python train.py --num_hidden_layers=9 --experts_per_token=1 --hidden_act="clamped_swiglu" --router_noise=0.1 --qk_norm=false --optimizer="adamw" --beta1=0.9 --warmup_steps=517 --decay_shape="linear" --dataset="wikipedia_en"
Below are experts of layer 6 (counted from 0) of a mixture-of-experts language model. Rows are named gate (a neuron's input weights, with its number), up (a neuron's input weights, with its number) and show model dimensions 64-127. Each number is 128 + 32 x the weight over its row's rms, rounded and kept within 0 to 255. Numbers have three digits each.
Before each expert's rows: a language model's description of what the expert responds to. This comes from a sample of Wikipedia text that the model never trained on.

# expert 13
Commas and connectors
gate0:216139149121147182130129154124087165123158130113149178139120130154150083130170133109122120085091172169149082136109080180151124120130176130086175099102102140101129120099152085093219140142130144
up0:094131136122121092107128128162175080188126114155170090108096133127146140174146134111148141180132061139094098139097161123140073213112153176109162105138172109109145165104141118119135112154108170
gate1:148130158137158166152154135175152120145138114107140050043155225123138126048174124101127123144123144116136116125127121156161104097135157122147137100160108112150138133126141073127086188102131129
up1:154171100176125151147168127188140141141128110062153106087146129159151122143164118090146155162135163133060147088079086130147133079150161181107124139102092127131128106130095078140088153096154150
gate2:216144151114114097116089098095147091086117172135171164075116100114130105093136158107084145075110195153119091060116123123167111134118095090149161145164098196164063098081068137095121088166131110
up2:145100133085113079098091102076154098142144201146141158128099097074171073073111115141052093154201121181085077130109092108162135145146077112107135152186057117200126138106132142062093103089183111

# expert 1
Place and role nouns
gate0:194135114084110139121181158060172141138115169137118148107129169117148085098098150100096113118112095119096127206144094133139114111144135110142121143063106170092149046160139199133121150144128164
up0:174143068144109142144071152123201095161137156134117063176104098171044146139118150113139165126163135090122186152213059144119188128115069083151114118100156151104084101142171090167164132123149114
gate1:179087175151134137111170109106153088129089200113166065095110115115064153104168039113186136159084136172135146094137092188166112118098103147132112092125114138118128121118156179122107095140137133
up1:196102061204137115093137144118124082129113174104177118072126093114098133097106072117160137130148119117163125144133059126116133156093142157106125060157178133103109157106128129127108129186151078
gate2:153136214144181085130041089141132097119124085212164122119101112145136108226180163125136161130127123122103137137076153153101087133213145109151101143147121164154092119167168108152106151122160098
up2:130103177063137089094130071151133139052141150099145132125143137148094165187164132123133111123134117136069129152117180148107111091168093086179123186145094151170146103128111149171134146128112090

# expert 15
Units and table spacing
gate0:113109145105107126095131149118151112097111182122159142115104107249137138158143103126142091132128133156073170096134043185143081152143067135099083089149168134142118121126101143097113101127161136
up0:120131135149177106098126145057099122066126110154130157123135116111092183108175137043141097147148204093126137145133174092023174116154090141131153128102058142174147113092137077153058108107105092
gate1:082130108183111136129114114103173094106151132102146059101132038075080090129139165067141154046130148121154141181157101124061092112135083177136089158079209180088154133121125110135144113155152144
up1:115155105151121098093071146085190078124194137130175090099099093043042083144130133043145170109080129147137130160131147107071149157118097163172148150104146156134146134109144122108146110153164109
gate2:089099169148116118103110139116119138126100122120149122090095097157147133096133105017142097144052135142123171178166062133075086130119087117126135138107097182202089122167066146105185052164159081
up2:146136130146154172145094152097201115078145134150135177103096150111048167188117087081147120067101100058190075109141161084135121095099073183132157137132121106128103085125086132138130098166110107

# expert 6
Plural and suffix endings
gate0:125165162093148113120168141133175104144142159114137129118083131111109150134062077075175124111035128142064091116116096110115121141174055208075157183124121114173156137109111170187150122084089148
up0:125104122161226145098171128137157136125118165123158118191078131131155051063080153112163095075140092137139128125100068131074106150179101138133165117138110113158128156121119176192173077157163156
gate1:120079169122137094161162134142131112118107151119171074073104104104198165112100128112126165114138176133169151095149173152067161129109131113077129195126137119138112183073123092170161137121091145
up1:109107155128093105129163141112173138081131076065128108080097105138109165156105126129148161126136187157174157134161083141119182083120172124123169113149142110123149172060113092158163160142109114
gate2:127135080135112196050119167139180132091115095132105164114118087094186086133127153122131112091080142097157104141116096082126121196101093105155134075118107131132099159091177181140168105150112115
up2:129109084197147159138147150179122081191144097164142145153101114106106078136104089132176132130135107100127090169123157151091132147165106127123153124135169110095122152127139125088087139124075136

# expert 5
Sentence-ending punctuation
gate0:174124133131151118179108086088150135145175136165115148110169102140148135140124081084182178132104104117154133106107090100126073132144090116113151106126152128134142164100108155184109187045102092
up0:120098094106123157139125111146171134115172135082106090094134138146096101174130064093148146124131136094069115137123096124140099179126121186158138090134199148168126127092118067168122156070171089
gate1:163134129147084085127110133166164098105114167156088091137164118170078107102188116101076113158129066106109148063191102119133145116108122147166129150111119162150071145134101171061184125122066151
up1:166134135172125106138110082132133101093119123111124133136094119111140153109128120105055123154136122127079150059182088140114180107072115128079142183142141154056091134148100146124148144192105139
gate2:161142096182103142131175134126100154102155162166109064138126105155036128184183148077105130174141179155155064125107124160081128151146132087112134075108112144117118109108103160102123167160160098
up2:156130098061154100123164164166126127165095138115133137084173119145080154180106170119132130189092096128125046141127152125068148082187164132112053156134078104126087111117130119129095075131136129

# expert 0
Song title words
gate0:118179150121100119116161086103148114045104177159154107150115083095138112140145144118125105163146192186065169109122124116218118135195109139084088118206131133129078127107065149106130111158119112
up0:150096147101109124082171097186164156041143168135165066121108099085116138148092143103107111140125175169080209144134175121184131164204126127128083079156144170164095108125111114153138097171115149
gate1:114081154153106133131139093160133134079155192183108111112123126149126119104115093099046069131120198098129050161141092128135146146102102135108107109150113112118139135137156135163154141136094113
up1:142144147172134128143125091143157124092111141149108105155150104138111132104123070121088135101103143127118108110133091165147141134153114138092103096160090051142139095192164118154166147120147129
gate2:189117128138109129170153089161150173125178192159146149094141187132083139137158123116097073145138167143153060119147141135091140116153149102122120161145116110135152137064196135112127146147121133
up2:214107098103157132111197111162162108101154151135163121090152221137070116139129145122102140145110136170123111129186139141113156139123155085079136159109137065171123184124153147145175079150089122

# expert 9
Numeric digits in tables
gate0:128117140134153073154090147082148133100135152130088093140093134098130123128146104130113077160081155138154135079133069096116105124089104101118124149129166120222096132154089094177119151114166125
up0:100079127092163131162097127119106194117111120109083077155124170101192116111120092121129113127071167101112152173114152145135096159109110116114178145125132104150107169182137107154121182090170180
gate1:181108136100131031160107162214095099114125129115121100159130080100124200100158136132083124157033134157126153086094137124127089108204109121105113119081143193118146069071125130112150108153149146
up1:159093137137113168106138122143107135097112121145069149143185071179129193128112120072153090134061080166105074148139132132129147142116130155121142066166132139193083183095075182086122153120135087
gate2:141171125139153102095121119155142117072196134137125159093133137167123166128142104125149131124094137099093117196221076125124148201124170194144083169119184093172126115111086101117124102114112123
up2:110126087167111114157140131140096113121155105086143147084147179134175156128130151152156128097073141108125108156154084108132102174160150162110082141118195086115125143124064109100151100122128113

# expert 4
Foreign name syllables
gate0:086151141102101133177105087157100162094145097109072148120128107111080160146159139177134124127073178154119089111173221096068160074159094107145109130115153152166117114101166132138152105154107100
up0:121233181152071140172081097171126176124066128131093154097136156145095159136106180170106123180126107098102101088112098106074108131138104121147135106166112100174118119110229105155108154137090146
gate1:167111132120115085116122108122138113114177118112134109074130156097139148163071142104096166178087100132137165138100096144064079148126084134061141136131124169097103158116158140156103142155161163
up1:184085116137082190084121129162086136043137160168154086156107119098114151110185133095159142108132148147131107060160123136134142091213159113112087159143189116180099162132132113144154173161120112
gate2:130143089135098156190129128097139132078162136120203187083147146073082132114141085102130096143093108115112124095100048119141131121127157095124148134146122066128141107120154172154164085079133102
up2:088141162105137130110126137096165124140087126125136152109130103144086102166100116104155145126115112120159158151177065134129146121121133161135181165201073119143160101171166180174110099099086073

# expert 10
Line and table structure
gate0:121166134105115154056143161152173124047093099145108114144166109177114127091105162136094093129134144101156134156121108133156051167129061104165065180137162108131059183182058110161118150092109123
up0:155146139122130155144134119187192180103157121168082132184136108171088169143139106116108103080130161025181131123171145090119042075121138149152134125134140098078063118129191122153171139127132129
gate1:127181164127126146082127124178134082140146178169187126115113100140119139171087163140194156083101150127135157148145117161145096108131095144129120100124165113166159142194133151148136140130135114
up1:186202136130129117123149102157188120159116146150189132096100183165124202203119170102175152122099186189127114118172122138128069068138161150154171130141127144143149147139160145123122133123130104
gate2:088073096159117119144121105118112111113062184081171134114127141150125169129093110128135085142093200124093111088075111181125164109186137132135130163132155165170185176057083099173121086110171154
up2:094070061159137085127114085151170111134147128097178126098134107114126190146115092126130125135091104141103206144142139091105087054152167120121110151137149135163159173075124120131072102171171157

# expert 12
Pronouns and modals
gate0:118122156088097121129134183146074144047136131098135183120072132123171162115180098114059099115120068166124065203141139134143131125165136140140130158165094158095164109086122127137125157111100126
up0:147164169099148136179132149114094132140161120184066095138103137139153101151149088113129185138131088129077057094135113132112102139107127094113096207142070150130198120104084114140117131125107118
gate1:163154094156168176136114114131115108135152097131182166162147141154161185142114172093124048127141155072140115122126147159161103124111096180100154111118190143162078147103115126110151153117148079
up1:105106124158201158139078108092168142107179101111154155148191121130145124097118121128099105140104147093163154173101102199161078156136154111149148129116186164162130079104098139142173114156103117
gate2:162125176148174103166071122194081089134072115204122083096143159134157125144146141114166122137184121141121130132103136133112158123105163066085086143184075165106097076135131128137141166127192123
up2:119213138174098115087144168149161141119121138123167151101060076159138158145094112112131131139086166150136137097126075151094175122120128184114026163194139193157142149097139152106136139116077121

# expert 2
Dates and name pieces
gate0:100120148186131213160107139108126130158139100136161046132098186121164146190154104091121151096158136088174152108123075167177160135086160166145127143219163143101113151129137124140124133130128115
up0:078122179108180152048117140091133115166103114101132188107115165084125139124068128110126164145105145151135145155105105092145182134138118118182121130137124164164134118106124080140172154130086098
gate1:133087135155119139128149115130180152098120140131159145122133107127069167174158044122107153127138167071108150150135133114185025142129062157097131140109174145071131157115150110169138134141071147
up1:127076078129157160159081108175127100092099159150141112108170101168150106124124110129112104133161159122149122195086088151170137160087149103145135081143141169153110110146092131084121163129086109
gate2:114080143158137102119166130104154121109167123166149044114187113111061135148148113104144105144173106183099099096094057075092112132137103144154092171124135134206123137113149133120116164078073176
up2:148073141136160177132150132140220122078152111120167072142164145148114124135070141107080119119113156146102106186181090102123128130111149161156102147156101087071123057170085135180082155150116147

# expert 7
Articles after verbs
gate0:124114165227136092087157088173198133064114148184142086144065184139118138177157107114085110121087112122154118163133116176106184156117116109102085102063126150153159131100127113148169145103075159
up0:118161073116082127151156207081136097152136158060103204075131109133139044094155177076115140146118135131141162149119072118158114109116137144105105127127092118086124138130141091168106104133159142
gate1:101144170145140140066128093181099145130168112114147039048127082096089198099146118102127120168112131139178139101128136138152136118118177140128120133105131143180131132139138121183149084092149135
up1:145177108155193120151140144134171203125169128171148098094105141186145120105103106098110102081138094094155095128133166102088136116061163103112155157128102162123173088115179134116171065137120137
gate2:135136137100135103098194102108141095053082136116053139087121109102101137107153087085088159102126168123125092094072112120145109123154153164098177119115108138151163176167181084174121172147142138
up2:129106080083110133116137096071137110045121099120099165087153117101124109113144127126114151084095154122101125120046103155088061136169131140121141129145170105081110140167189095113133179117137138

# expert 3
Place name openers
gate0:103105134106146158129122158108163104112124112123115083167135141121148110143112099107161160135162178125136158133103131164176158128103137133148109146124093135160099056137094114182164076101139091
up0:106147154130126125133130159124157149146175094074124093161157182150132105199093116086121190177122172086136171110144127108132182183114109143112131154117070199155078085143104087211116128157113116
gate1:123109109173081077054071124178118111153114068129139142096124145127101142158140089121075124157165108157108115160146137163102098146165180142102168170171149131168133145121150169139161089166134140
up1:082084082126098090122124069130112089159156088114145189123099168050092161140131086111089109107181089108138162153125130103094087156168093144094139141104109130119148120084094129138138107165101141
gate2:085134164182136144149084109044188146131159156153147067157110155147093141177115099078150114087103099084156118101089155149063129137147134134079133083122159141160150128105130094131162154182109106
up2:118169142149134153109124109083118149134112187129156099146155137137097083152158198103116133123143159095159126172110181128069131174135170101103111105140154162162124081106116111126151142147172131